Experts of a small language model.
Experts: 192 experts in each of 11 layers, 64 SwiGLU neurons an expert, 6 picks a token, a sigmoid router.
Training: a variant of Muon for the experts, 480M tokens, 7319 steps.
Below are experts of layer 2 (counted from 0) of a mixture-of-experts language model. Rows are named router (the router's row for the expert), gate (a neuron's input weights, with its number), up (a neuron's input weights, with its number), down (a neuron's output weights, with its number) and show model dimensions 0-159. Each number is 500 + 40 x the weight over its row's rms, rounded and kept within 0 to 999. Numbers have three digits each.
After each expert's rows: "comes after" lists some tokens at least twice as common just before its tokens as in all text. This comes from a sample of Wikipedia text that the model never trained on. Tokens count by the router's weight.

# expert 10
router:473455539546489541513492568533546389495506460534563495482543509452494518554485462440405485517499533542516432489466406395573473557536495485485470494522599466543524517493481498463542465478490555490535480501474461509499456447505431532514480494500467482518578483507483428433491485501546436446518547495520541500476511470499511481443481568481500494484596470482489491541522456411474423505514445483532583574486441492499527547542519492516523512533450492501534430457541495502456514442474477
gate6:440543533491483532446575573478446524553606470543465506517497481550532492528427500527444575518530490499518467560437549550536496476477522483449483492435501553523420478487482519489573449515539522497419463485454530534432447497557524557457512552540472450460477526441430489532515531542535479518540444474489509495491536417522496468452419518525507537486483522517475526513488506440511532436520492461491485497498491501506506439518525479455516463531465506532421543464419534544458400536493580
up6:500454486497616543490490459530453494551461383474473557443521458545526604519461496501458548574519528548516456497423458483498480527431536470549437519469501523552507504501540544409554511517533485507445492489442472511410516494528471474455485506499492455515532441444457482466540466462496475458524513465488555451436528448474558446465448570476562529498502461518522515556506529510526538506481496461490541516462451418458457478550509443495474547475493495545461545508480484546521519459541573
down6:444512455445469436504530534494431467478521470482453575518539458433448485459565440473458501476466501485465548554492592496548427540542478559520446491513494448471468532482492443497469490462515457591503466538499554520415515448422494494541479451508511530443533514497499480531531532465579510553521565513432557454490479497462520486511521480545596466470483529541530418480481420521460458510484528486547509547532528464467475433541539470527481560467522487527460474569509476470576513547534476
gate7:423543532510499508522520448514490449532545474525467489510438446509493527527464470468535458480528560520476451494492455543518500474535458504499519489513501477501497532524536457583453520508492526520583526488460573470450442504533501594562515548517470480554527559443453493454461520550502416491444485586517437514451509520503522407480475504467487431518516517519464504529429463508444490514626496529453543444429523459467481554468538528590495547420467446532502538523500471549485551519499427
up7:532428455498475518459502499410449461555527642522518462461536438411568488509515590441480455508532490444532470496488518427511466477489534520480488574475513426486507524505498548527475505551497494444521480549522489530604486438401509478478492472519483492506481519529518450516535514529486572473505518504482452476454470442525521514526465551525536511554489549493498476492524597587542587525460525465558483533487484549444467498552493484504476496567556560522519485532445546473502512504524482
down7:515561495519443463496510563558533460517466478478569536464518532482588523487459519444514544479496498479497537400452441561486523525486516424492578494549457457500510488563377467439507495455506494552487409522490469453499453466498504413552480489487519485483484472444430489489504493435499524507455500541469442482522503535519552583506467507492429509510485481523535550494473523484556507543477464531504566495557496559425558433512503472416477559539578472528470560532497516472479474521476454
comes after: "\n", " (", " \"", "==", "-", "I"

# expert 144
router:469446485530510471541419518527474458562507495616516545513583487451500525475481462459510483428504593514465476463520439486520478506497523446546489524483539503504489479535469451519549476491487578496477550468462491533452514421510508542498533488443477435560480409477425422471440513483453442501460532468511489546527503461504488431493493577457423435555596501476465521496528492400514451480568489464454561538460472530505486480492511550546477456521429492522538472476503480519484475468465514
gate0:427450541496505498555430578524545547521466469476519481526540465572510459469484392450493495508557501461538491535460552496544490525527509464512523536522477523532516492545498577452578441476497473571523524443497467449518463520508500440488441471470515447505529587548508492470480459514531454442536443554527502474506519475499573523490451503493539514500498526542541537499551515523494638450467559498510495497447453444477503527483461497382533409540542572484452477454496477486472470521475524
up0:457549463522458499451566543441533488534470541487511490418477502520446490489492534515535554492446489524518514487476444519518487465591525519473505477498542485532538436479482470479518479563548478524513477514510497476498476485401527470512454537551535560486413531506568437552504494520470499476436543496438507491545523452440505511483461586527504427513445557497485501509538459441495538541478461480550483432520510431526575509456567476539517548453511483521587462628492432533473533589535485
down0:475513499502506479470540524588493537513458471465470491520514481576546507529451508477532539498584524512525594572476485613524404470511545440464486523529598481449484465484453512457564451447503535435470551429384510434572482542489478461482509528552516480534545547492535522530533508500502483555523486500455486471432465488506537531528465497499493479486441487513476493521540496592445511549496502583573491489465460453520468543521478546449535535505524572532514432492480471534487493484455525
gate1:558462500545493550514462541448481555535428403467492596441514460538532521533485412466511511496415558495513476532494495604517527476514533467544514536506536419574459510477435468563425491508549486479487487495484469509501415440538551536491520561468462489468461502443472520471583510518433425498466511512529549463493580475546528472480415556493484440499426437439528550561486505496486554458498550513504546480494484488492519452509516468494503507516463507498483492444519470503480513519472559
up1:409495420456521515517459506536499523533484530443532534439429469488502531460478471503513489564445542516446509538424461544527553490519507588517501477552479507536533603503493481519464428483467479530473505515453503485455479470497569493449519447464456518523530542467492551425518524466507479501415443498491561448536535460497546408512552550519545481534422419515521477507566495542486544454570537508442545512544521507520446459456508514462504568513480490509432499484571481535453543511434536
down1:389505529441488514617488505527474537519452503477497492475452477564515494485558488504477455529561521506551412508539517492533553463526519501438479481442528540491463532532552442548506515510453487519501465505430578537481528454472475519444489496586483532469515604553512446537528570433507562474467535492518484505470517428508484500421553528505575457466537497536536546494535482491499498557578537522460459534532513492422497586487483490468472533534547493524482512532587535440528480458498472
comes after: "1", "2", "3", "4", "5", " −"

# expert 119
router:512423512557431526564508495485508473545491574557551553471518472464421518462553459423421454539432514535508492487474489495533493524553498481533529566488563457542527575484533503495514514440535568412540499492481503515509480475482445540502467480484458509521451468483419432449462494468487464483454535498451524491514467524544461496448463556459513514539559516428484479463500438458539458486547510476506437523458467492493514459552620527528487529474443552523504545443556439584518516528476503
gate0:527404549447463470506429444580509491531491614539491533493520574499439464495461473490497494511418459516484502516464462423541575515551481544494515523548481535489540416546464521516531513528482570567536538478492501515505534562559476433498511462496463444507561494522536502454449526519509527499467496546518500487512539430445505506571508469532479569468549516456486574496499487536435515413440450439450464492528570472519509464497542457512448503491536500478526456457492525537575483424508488
up0:548510542470505533523561468540520536480450558511423490496519423424511528576477509443573502485448534557442483473444511467519505470490436439482490508526477472532487525470439563474549447502579559502512492448504518475468490500563475543551514512468466526487508500497594517423555511508556508463385533536494480495519522471540545480531546576501463534458518451545452464480501501517519519511490492518504432450483522490602570515511538533447479626544489474455500453539506512546546511473471459
down0:384446573464511559507529443588457491527534448456455502532476534500524472390443582545446487495479497470487486486482559444491510549522517521542581522456513526447496537519511511494493562427535485473522508403459486522479521461475479530493443491506549494489433519550468503511473474517439471458498517599521504490501505579515499482476519460540465447543537490517569511586513533449549445467495507542520514500531522572492498472510451454522416560474505504536537449470433484465494529566482519
gate1:500495518537561490482534553456504469593510520514487468479551541497526517551458465545501510498532522553561513537500484428539550567502445491488511461474512512470524469522510485532557447516594579400470508479559507477460473556466481523505443530454515487512504488554502513515503475473450520413554521536542526510512503466500509443490509427480519457522478507522534423587530554510506466465529498488534448480499532533478496562522532420532533543459518496430574570555550497441535516568582381
up1:437516472491508460495532474528553491508520509558523508529427448511465500550559554533536478519480490509438482491468481609576492490494560528533526425523463479472521497521490531548487530476439443480540538482466514475473498513498575516582493500509458538450516446433523537462485494523510503479482474444467469515531474494581567447479517473510461481407484557527498578439479444434529524554493487483459606481515526476454600461483574512431525478460540464545413472493587508532479503520514458
down1:461503543438528499516535535522489510468510507470457414493512448543477452444477560551495516581508465525491493461550477481600491521430557495515488512507561498480472509452428491496548515416468449510495459453482516483522472491504471441518422549516501505592464395441540425488503487517533537503527536432519488514502514490464455556485514477551524520440535439481505547485469443512445483574436445527484499485561453512460537453476521514465463492487552521513487558594483482527500552552535612
comes after: "0", "2", "9", "1", "3", "5"

# expert 65
router:543501565537476544528491512526529474498585509585528499458594493515455463525497482479473562467520525522499523474497502459530533494470501499543471583491586496530544459503496557514550431457541567463454516458463432500524460465486456511454495405498528502544489476491468507443506490498532497498416458502531531499544504524510471513511493559467514530506520578526471486511489487440489495569514509442474578524481484540505599521537583569564547505516440472551542532427497455571390467438540483
gate4:581459495473453494549547568526484534525560512499516407541496536547447503547404520456538468569543500478409478516532478462487494514552524589522487498464390424557508504479448441496544473435472529565493466500527436511564520481519498525495538537494425492493531594565540502465526538514496476470533485484512482496507458572530481477521505420487558521490469469497512547452542472542442496544511494513570432480534492511424494504421488498457527482501438537436498530549522538483525468482498506
up4:492496495501551497565510495585541461501543467467494476516505438474426561477468536569474474548451497510444557438515467464459421501453465500470497503524530417444433495538513495494512437448473516483577432414478489495548516573467540442487453523467574496510561510554443504486498549511515510550479459444570495483472454452509565532526555433527503506508442461492562557491446518531521477504476446502503508508470475527486521550465581492521538425453526519569533461480448504464427482445544481
down4:560511460471496509606499439526550536485501505531564378504538513559497492479472550491534518529465544421429532506559534472540547510502499487476577526496459461600553471505438492480502522510454521477491473459470484517471472438535547522508499506463534476506504557537448542524469524407466461484521576462531522474493411539532522488509525459548569513516463513514495470529456534584469508539471564455544516559515395543459518538467511538505465536450475489528516502449425471502550529485438514
gate5:542497498470511456521532446521535497465463491558509494602468542536531468552540417476511524468435496521476412490522584505463445500549438471496479541495572545399494425490528474460508473478478528434480475530446500564463478510467518478495428502501520446511520526545513503485523460547432468449544537445572413455537545527534544542508500456447470440558507478512542517491522511506522505493484497477498519556494456534551540528468525518535544408546486557540450439454538425451447491458498545
up5:421503542489578509543443495509426490508464493496568562503432537529463445539474477461560545531542528555561516545511492512474514468499516491457459544518516574458537494512486511539518477496493498461463473493487523492495508441498528508507479472541538517434580522488511482494541441571470494524537532470478539468453446472429526495482443425445521589522528522551484567422492467476553464553568436597480509539455507538459413486492547438527530448537498582524458495484461596513524501463527507
down5:528541497398452479514476512474450404476505530485536545501500476439575520493532522504516511510509480454473527443475437462483516494465513506528531541554490532467471460350557467555527495503437536557487470488481541476451531516582531491488564515477501443510449568560507541501438498405526471492432550536473492506519450507508540513487529618529456476482497513532522534521527607470539569554504496468466542486505454528512440471541536465466523498492479535469488562488537505457534528499515425
comes after: "\n", " |", ".", ")", "==", " =="

# expert 30
router:551503495576462599574443518536542457477516569543475476451514509483458459561490453509483561534449518590491496439551498469492521517499554464470553495538592419540545541534481489510550473427507568488463518476433376484509527437511403477495502455485498516512525467486432413448487539523475502497498523516445504546489492522558487501482475558437537489491550506470512485555496516450442523457573485520528486537451475468533496480502514559568502493511463545511521508502548504553546504489442502
gate0:527505480512518523425451506481488487506492478550459460535494545482464470549454469472439519438412528570428518534487577459467549501477480508496526505484480534507560508507463495483480466459544530550537540517549464400556550448511483499400502411543521544485493574489433527499489465525530484558456489489541605450453485535450510495563481487481475562497580495504499454498534491536439572431563478512494521544491445510489433501476522526567552485500516510535518443403533551548520518492469501
up0:484480468531452517476451435513507488512429486584496445470529564458487523495468512487465541558464472529443536490514469487449459521526515496471454512527471478464495468481492479521519498504620504568461530532509415468494557447504520564417505488506523469488539503531496499514502498500519460492469435481474615497527506524430511506497546508446519452537499532508516476493465567521502600497554452523459462570411461434508532522498392457580550439473446509512514560403462529546516471532521532
down0:443478475445501485440469565482435484421535462438508514543503458511529503608575517559529556491467586481531483393548524556505404512519480513428528473526516563556442518436509502579566468520500451482488538505475494521488444519515477472558509459541502509444532498519529471538529458515500475472574504494549467487544497490461452523514482501464523447529501443530483528556461433494585551533528487501494494413479502468513473495469458441519504496409446517488564480526544504452512489450504455
gate1:491527471515496561496504554551544529545493549475464462500526521528548505489422455473486509470423511573457544511504548477497397486506516483527503481507465437506506482477463599524461477458522527476510517472484469538432403530561494477546482570535503438518476533497540468495443523456496530528468503542516483496506483497407480512474439436562529455476465456407596532565439494512480480564470541568468536459464491430482621452534531459543527472456470531514523495513484536528555514490499544
up1:507486554537457490491483509488456501450517506455491526515561435523506470521543565491510460497574547414474413495526469543495578500447538527510488467508509597499473514521466446507571485500531454405548558503457469442573512559471544493476492547466536502467467468470469523484520490577457512507532553488568506486493495484530518529514459608462442466546484504525475484453568501468516488494569464445565504529547535447475475593435474566534421491489492443525540451532484488416511499493528470
down1:475520578453480528447469496522517446425572525479522483511512516519483475547461533377469424510510491518506505533478458464494571508422551441499476567494503516505494571468502521470519458430481442523563463476494509466473459491546462514467527490532567466519467499526569449508541468455488459576415495561504494527511509472487560593493462397495471518428490446431473466549490500517517469516520441471504542491582454453496495579502474517430545472529474551497496531540464519525498432530466474
comes after: "0", "'", "(", "ric", " level", "r"

# expert 31
router:527462478579447524597481486526528465478528598557507442493475551478495392518466473464447561481513507552481440478540512513517533570544572457480547527549577465507521547505499494517570437409518529459494492439441406496549532475523407511535474479500475502518486470437436479459484532499462449491506505488495519508491527452558458506490470534444515555507563537488538465534507494457445500482540494501517506506524466464501491555532515526574530462465479549466529517446576503571561475541453503
gate0:437449532507466467534474546539515560502506498522505545502532454451481577586407433429541495443468559504505533493541492446533532549521483510475584531454493508495493522527516505489485488493538547496586469505437466546419535425514476544511465470507539587494527462470531477469556587533462583532537493545465536582517515451513520480482519464507496462530523480569551507529469475544457528565459509458536428489468522559480606527482507481549485458539543460482523532480503492549477503486449444
up0:510498565543502531462496519462476494492516520462558441543541507469521503487479514462540454418535481530486505482543578404550471525526415538404530515518592511459506482461494578490478528459493577451524445511557498414534447556468492502492517475575540546505496521483490522491594521500456589514452509468543461565449532463469536490473503519456555518465529504528517483481552463526506438551416539568544483471435541579569528476550469466499511502488539475464521499456448495516460512515471510
down0:488469521523511545603572511510452423510567422493513512504471508481495443542404528536479541535551473501553469555515545498481536562465419480617549449547504466505515460519490515379535467521526545499500526537528532497473447513533464554510513534472496448477486443555518507532488408535512512512537508527539528505509469541504564491440504546444412563468559508506527542455543481545473473433529444560524488509539469511532456476506547535492505563481513510531527506536486546500478430538507547
gate1:461519467522429526523477565534455498527494439541548475494512524475553414563569543487462495510516535535471540511524454489473523476424573522495480584505465479472451553563527536490558507447499511546502511478452505508522562477512520375534515490462523490479582523508450390447517596483501511478516504521521544515494442538539427477466504534505521568516497550447507495465513491493497519486485557532476519499490563509535457539519613515555496473481503518485571485446492430444465494476551588
up1:556492507518481544528551516582513493485516465497518542492438458418527500489493451510542558507457469517511454544515464472446512434595581442490518461471503532399455450514462519472485460503448483523517512545529452465530545509500509481532499509555519548513476461509526468528515464464443453476523488480624512502521457565461585514481538433425465500474479563438498563551506514522493479494504445549516515476455550477495511605570587505497538478529544447474551506462544426531554478508508492
down1:442448501535513470487571487530528414481463493508517449517538574568490588445446550533506507459450460498474523512527455489527508467583518477478531477529550512511430534543503558504541558491528455481454423466482511482456540473515474462502552514472494540458474470496493488528523487500441563459570497453498562484459471538496513519514539517414532497490549484433503532558427541493567512457464556461521604504552594541576521517485496553507542550456499510584500433502453508476491466501529564
comes after: "'", "0", " se", "(", "’", " vis"

# expert 169
router:547476543530418474543470586564607456488524448506546471451498462514516516482508472476452505485551494507449515465473485478557498538486584479529486521534509428495580563498470498467549498451566508495491486497490432452537468427382453540539487447534494502514492494449460513448498566464527481502463529417493565556469510525449504485520491560461477425458559529455515517496529453472455533505516476503473581520518481522499461502536572502525568462482515518534551445537565463523446491431474471
gate0:492425414533524547547539469463505469456507427572459530570511525513497514495453479548509543471466490512477470492505498491458489492529471410516472452508462457474574503497485533437564472499508547511457521469454482484426513521454484516536474528442540459554414556453490478536500495536540540504519487603502544420477412557489519479531464469507476463550572502527509473501481491436505552423520430526526486508499495437498509490491493498518545582433567475471534435494522500520456614459457542
up0:539484434537490532527553415463499470539565381608500509510482496457570546588544499497484540490464562464462456538518502453449490479529517508493511510526514508539549422454509498497533503485519546471438479514475551499421510479379516444460506537449452521521504437462480499499552525475443503508478481476443493540512414486478525511484503473453472497536495533487521481501537481414481538429508453464504571522536533466567493406503541492505499421490538439455549491491482465530473521517438467
down0:463544486506536527568538499482444483449526503542441521603532453513434444511488431516538435470477435453554481465483539510500528502454497514503526428517523473489497502450475494542505481541450511499503420519523463526431529438491488451560465464487495475512548482579511485508427499521479563437547425569497566515519474490452478487503564442437508513563549501523533519435471480394562493541444478469515487588549561485488536462480519474446524496444583547540502487542511448489480447500516515
gate1:476505497464484453528455530557504457519498491584517511540496564494569509485503486425430505471574530530523457538485532461484530467539568435505488515484456563480479589554507483566434448479499497525483433536481535502523467417460475582485587509492464474519511551526507460476524450487508433446492438520473442553555502509503503543435600471540529499474538442469508448513464520544491456473495475499502516478527510640482563459442484517504502546527455487520554568456474505447511508446488527
up1:458468499512484562501523497489572515580529472491434540458516501456506564476513497554532593496408497539435501511462458524439506491506526433509498447521502438563523468430457492451573499471591535540502545425510497524480565509518553582505495546540484539505498495532486506496459462537420488474507542458472534449478457486525446504525453528444470503433454533529465540558522520476447466536469479487439510500452534486485418543524586493570590454450488482450500482481528495530483462550549468
down1:506520468546474486538493410506518466479509476525575420437533476487477502526507460461484525533538471532489530511497526480540501466546461573474543452468451506496479469468443474580505504480509453475550403406511412534519511542500440589519434494455534522496571542505537510521451440498523483515475479548453541465446537518528556493463476513421568508561500605531511468525447580435514462414418434506446493458502516526512487475466514481508541474498469504509484533500490577533502500477515448
comes after: " ", "–", " (", "-", "/", " $"

# expert 122
router:523508498508462442495477506489549449459485490521615484499568560462507449502548484419487444495490526470516469482517418445505471517536565470532473477582532426551524493540478523506570530387464498482547491473474436534488459457524471578477394489487510530548532532447444381483501487502473479504498473501490498537506518522480504503464503535396533502539513562500473464576451434491502544473527489458444546534483455453547552519527554504498486463499416493559574489511489477495484496482513506
gate0:473488479519562433531505512490460492561502452475471549563532474520507535432536517474538458559570496447513478444533463488562452476546528434458562539497476480550533482571487488449576543480514551476534509505557495487453491571471457442481460501490522468455417545493476403518555574474427396551452556510544508503495480494543525489481482489505527563507523478493435508503479525460551499544532451493529551512445474584477494502527574463481444456463514439465543469480535488465412507533476514
up0:490592501469467504533492511449486533496505561557524520468466524435476481514449508566527551500460487583537543515514470481457562540493498545495500461502565517527465454466457539484426414541485433506451459496458440570537537479519516556524513520467450515547504494510599571537504447456565542432517535447433483538448558524440485464466466475517467405456454434466519474492536492536462530546476504473526447518444544471453492507520414474480560485510540560510475491555533520558507473511496469
down0:534592492533555500470530510504514530578514438523526617469465501517483540578450450549602474424433547550476540555520496435523533444431548491501513516492480488514531528599494506470529476508558477457439493503502453515532505461517490509457483507544504527474501483542537448436484538532477483451458525451427530499587534535487529488421476556520508504518491465482480541532554464532559442474472433527566541501393525515495478479497501409476544492495474465511524529477513502532477504465443483
gate1:540494540495516368482488483507515513483506494527499468463469573477485496520495501467524470532463549519400516512578504521508491513482483423522467541517547532509523479577514451506507525529514480489531497507469547500474482539455536484493467522554471449499536407431504529476435484517503486560503440529465541545405541512523528567538543562525491464587580492545452433544519509502506483457476547499522539555511512485530498483517516608539451413543560483465537497508576516410459525433507568
up1:557515548510518525510542607508440501512500404431527569467458525458511490444484570523537521592449393539471518483458551495497523491484474563451551575578489431566521478497494475483394509543479461498516466517523519449473469468560460496507409478497463514477535524530538458453538495506502525498472550538535491488475525473478536490526499529532531485508523490517481489569457563518460463547526529517562455536522446518526510476466378457528541531500532538443553496472508468520495455520558492
down1:488491509471445401482471431559482506458546539507517506464535544447475575518616521448534497558542487484429471450489481449480454446539546458537510496517553494516500526477473405472458585420525462427534447540500499511495527453477507514436483498486463500508439505472494467457479491478524532470536441501599454521466423453508545576442523491520500515480441535507583472466491549480471527518525463470505491456533430545490472470480580521485460449505511459491531496521498521520445520593512479
comes after: " of", " in", "'", ".", " for", " to"

# expert 86
router:505473498550467492533485508476500460486521511567647463466540532520517485506463558439512491482482504498531471439576473435502488561486567450516451482568516453526532503597435512498560523397502521465512452506438416539538510479505482568551405540480507485532533538430480455496497538518504456496510523471475502564529521476577475496444453533448539477561545558472508502506502448463488506514518483460470518536492434485494512533545526577540482438465456542509535444432527508546495524493461540
gate0:538513498515505488506499518436467492578515491511516489509519532488502593451473514496564465535548477498551521501542316512494513526461489480496461568498441488533560488506459481487555524496553481503501472485506460499440422469433456466498456518496458454433482463485554470571508429521525500489543540471522567549545568532461516490466554460493547455521472476541572465498454500508543551500522475472557543542483454515564496510490570595525470455481537458444529477409541538509499504488462549
up0:526508441525525432533489476496490487532468538566480471508484523489458590491492533526551559510535402529471519476504408543549457549518526474507474530533525439525534491521457510388560494535559512524527425491534608509424495514515429526525401565457486547469478556455478483497492505564495477445548560457525588525503501491535507476439496524517515496528495475510485439479522537541551488499482524511556521526532494549473575533502496558498468398519521464463537534457493426522547480503531467
down0:511506416507477507573496455436516497556400447550538532486456510488491540443439507578485497461485479503468538447473489571523525524553516456455567531500579460464480472549497493509477501529539518570425553505515515558507501495475470534447477533458480465471557509534445543505477521593449508540523485499442522532478495431492533460496542490573537574443582491520489442529499434527443486464557493473444421441531488529446536469492446481501470473467496466503515480434544483568511530461507428
gate1:524471467528492440507506598424524482513529438494518515484508508492436472490474550482573490545542524587536516479504521425477535508469538470547459483498507515436523504531485549440536490432492509511432529535477501496495483524528549566542467526508512414464529495367495526522514473410455463521545545453532498480510497458514435515472405543492512493479578546492476457497549501462492564430509536523474507542528483500525559503539537545552542501495519419506542462465446505488480559586583550
up1:508484560536540422522530435445504468475486519488540578414604546503490487528516573533510482494554485516548474463490463479507495523490462482503428504515529531479474496561500452514538524467496527442495457530510482519565535415513511463498487409482574527444519454381456567521461513456489530536499479439501535470456398426496477534473470479477508544513523544472502460532476453502482442513579542419597504473539515544462494569498502493510494507538557476473512475514531480489489564566536511
down1:462492488493499432516412480456481535515419495453509540549478451613463553506538503511517548500529506479443567530471475557537499475580491442524491515543477499471555489503590520517529480506421454523452475525519557484531531612509513556550501485498549467521473546497514455513588523494491491517539485551501400522457470526511608524404474511466463525482495544483559421513520477513518536504525438486469568491494467487489506457518529469499526483506528533453508528450395479510511479459440537
comes after: "'", " of", " in", " to", " on", " at"

# expert 50
router:506484497534494538548447503500529426500518524537537511499524494490479483457513483409512513520464532616582452405520465518478476508532529428521508514471553530494538540493526482491567463372499565444514542454474451466466512468509488580490478446504471521494484480491427410449458496482490479524469501491412508492507495463537493520437403538481491539547529504453469444538535436461469423490535476464508517529477463516502530523555552534503533484522429552565545463475567508522515500425445490
gate0:437583464522460432563457439555493519528490497518494451517487519479577496497516475539539475520543570531459490478520554489495465542434568473518458528527471478373462454473479526481475544500532486485505489481444508525456520506457498474469496484436427482526467469521500481584499468484522444472565442405537521558497474450519420505509539579510534519491531483453419546588507516537498451484472515520490503502449556548480433534469486518536524510467504489419476482455511433522473457520520396
up0:538539563485486556513474509527522437511520466500486546491479540513413513517453482501497462508518498422469465512541541545559425510486520459509500473532549523514526481512454539539493482485471518487531492546539480496591534448592543558477519484500601503565425506563501509543488500554488500458501510493508467525514507537535524544532445528576511521585481462431493513492555501486452598486415492531485482451562389490499516442440435531487500495527525549521451458555481505422470462437468581
down0:498515468508540514518524551511502487506425535521534467565469495461551496508464496569497601454526545519446542556456523539451449454423529514500513534448499485501498449546544487547570410556512547448505459574466459497526488611519512512426431515568520483515494483472435529490496471478554497487547504534481523523513410563482541502532512511506449542559514552512502490464483437496564438462515499510486508478448461461431492547465534499503465445470476466460526594517480445449430502448473551
gate1:515487570524500439534505520435495537533518443552568435509537502511429561579423505450506491480530517463523498541486464453512535562573512522518480446514533432516502513535532466483540474584540495514564434425492535542547496530518543464539474506402515527512556512489541507466484573528473532519487488481579475515477422540482479453532571520524505547499472519471532525532546550477472596487468554516474446498537549480500536502499539464511574540555618502467504480527436458549513517539477504
up1:478477534473570525475540453573512468523470512525546465549520554572465481418454506450501472500556460458491471487479471513495487518508491413459497533489497531531463543481500494491491469472462485550504497510525571539490580548526514503445488537435484479632549441485504453479511524450468509492463505485525497510518501449477473490546519470625503480510423587545579517496524450549450476461505507501447441454472497570562562519513474583470539490558503490585489465466538477542499560507425469
down1:476541499436512500503493559571469499544481474473512504476543558469538513395502461551449449479451456522475496518501526550572526510512458528545423558520443482519513444532476470544437541473445499579471493551545491505453511470557542555512421477544463421543487474446531478545494503495536496471563509467596541495551525440461468451519486493473511510496492472534531552454522457536556504528495489462513502630500523497460499390436506502486499537569529478507479471493586521563450514492510521
comes after: "0", "2", "9", "1", "–", "5"

# expert 120
router:552506539536417503511451575506611474463525491580591461456490503522503505439527486489503544476550508590499510475446452555542515554461525454524493531532522444468550508495506493533522453461561538451503474493435427483517485491417484525460525453522434491509471492538460464476450516439563507470476474414445520511461519466484496469517554499469512437508540561471505504493523421478490483436528479448461509488487468482460471466556546530464523484489501505493592497514545470542506498369484439
gate0:542525479483512483502617502461516482510462485476535583421544525564489500522533524453471431558463492414539473492546518492539469411483435555506467586493493527512445500498439525440495580480521489537490478530418477484439442515557556468486484474500493520449517506551517494493554596518543479451570519431498566528488487443497552545512522521416533493566477532522503559452504463506546414547509498516477494518479514473482504505434490515461464480439458567475516552475439484482516485473498450
up0:544533513526563490451531454542558535508427525586517493571559483554494436467452524450486520405588473483420491457486519530525451469520445492521506476538530549529481452468509538561487490439542482509498490518606473567520524455512503543560522521471488533495436430536418498520568474519511498483563487555565460523518518476467528477462538429556484565515509488508476475542426504508563513430525535491482457498582429493474514482488481515450532497550494516537449512434475488503513476461492434
down0:523539494522455494464526448503497527490433500440410493538616467516496554576499556456469535519502553462467465439510534483573464512540525551489521499446514498480495396492441589559487461486501566550467518496561482527504447516493550453548542509509530524486412533468502484522602583521461499502562442480535530460496474471517411538431544461557493523549525544500560471483475401510481504441459544585539512498509480502513489501474456504460538493515462524514506501500457507493508505477461463
gate1:443551544487479543472511476528456505478511567514480516544493587469490566482509448474491490496576525520555495545510553482490510499491497461528433530485548459523554474480496536430438477490502509503492471469457514547555477496485459537406521549514537474499528441516523519476512457423506507507510467447392521509443481537483420554515429463473512506491475535543508543454454452475545406491509455549460441412544487435513457490474567528513514442519437542555469494550581459488450430552433497
up1:484549466504501467498488493475438504534542481574499468453543529507544481550438549466511525429503517550493497537461471573469569514508425480450544474505464518581527500499541400491483496487465538444532507524546499507452487440566375503501525529533548508509468517472525463443535571545498487515451449444456513520549473520551467591510613546474498522548547481459480455498468446518548493509537566512493582487548506527433522462501464517495473504528421504499425441482519513480477547441481481
down1:527522471461483465499528531562484475480451450578468466495550544517475554468475489558490512478500510494505457528514509501493526436438522485452445438535496514549500501545528488459540493472539535497472463512538497530578547497516353410439527490537493552467420485463494514478509462511460434541454484468472497560585440574522481476474518480524438420595486477420439435462530453517548515495533513471477518463586486556515473519468514515519520451430497479547435486491497515488482480449428501
comes after: " ", " (", "–", "/", " $", " −"

# expert 151
router:452474537551491547497496552527544380509550511570548497477551497421478501549455480458447488493480512545517446489463474396539476576511487489514484476529622480554512521489491480473554483482493510472516476493442459512510485431520443537501446478492485479540579443522469440439488467518545442481528521493482566517488496475501528462457473572457507496495580487497473474527505427417456443523493474431487575553492435495496519560523516488539481483521437529485526426416516491510456518474450467
gate0:500462473490507530466521563450395524462433497490490444573533505487555520536542467477532529557570483531502458443462486516527519449548472528442461539476513482484519479525516423569459533546483521460481523507464554464499460518499519435436414502447524533512592445486558550516479576489417523418442551477463533514492556496517486592521484553457477506472503565552464511491467561499499580498477497433494519523444501431504496546523459500413503532527480544503535534448480488445472515481536516
up0:493528484509535530488483483522499528493471529471463476575552466492478511497493477517485480596539536489399514477474436594568462478533468484519498441537482407549464527478436458553406434492480519559483513495519490431507440453517488453409573517528501534567583431543483524483522479421506500452497539497479524504563552456501497483461498500465489520501540541514525602518554531442520552483524479494472512596561509536536488511511491557479522496572498481504483537512484501544432547558459532
down0:519469463460510433442471531523517448554466472504488530519483452407559568491466511521488464508473470490536491462521570449511534503528527506503537505544494476479553479463515544533501561518508519481427471513513527506462495563511449446566494431478536506499522515472506538515500508487480507438502438543539409423509510528503503452490531465501519482483484493524428508553484439457490509565531540495451443415525480540457471468436472416483480540559574489437349544509477581450548477533533434
gate1:560538447537447521496512426544464481490539503498485502498476505488523512495492552434553530466417511479356546533482500466502470551466483597436513479505555444560507540485537447457552473510458556549528516512513496554473486463437510409444470454510488472544551486470481523455494471533492567473530462507485449591455466493434553445542475452505507496523532441494447550506546437502528527514469523451476488527500486498546473522567470499476500558493497561496477524439562487541536442574441476
up1:506511559470476533502558581515504518494445546483488534498471413437514472445519488486446494448539520456581522427569403542567513507486484429491477519461463532430486478498459499500460511477585474523497480499539528493478537450457424556512539535509466451484491485532495521493506510505481482501472585448463478503601545499424477592438521481568475380517413508539516542522447496502517487493498520551473434480449555491460515461550454506515535466534538468517499529535543491490484525507516437
down1:559528390533502517521390528523577446535477476473445522563464472542500455436560529500558462468426476530567486492417524501500525448463533520526556559546436481465498474466476508521593463478505500523502461536483447471458523494438440465528486487559505490507512517505538527531494512539499513529518482498516586538478467532545474483497501510538517552551492548549474515482471431515613534572520491498460501541526514462511492470598520495510553467551479552509515488574462498532555508535586534
comes after: "\n", " (", " \"", "==", "-", "==="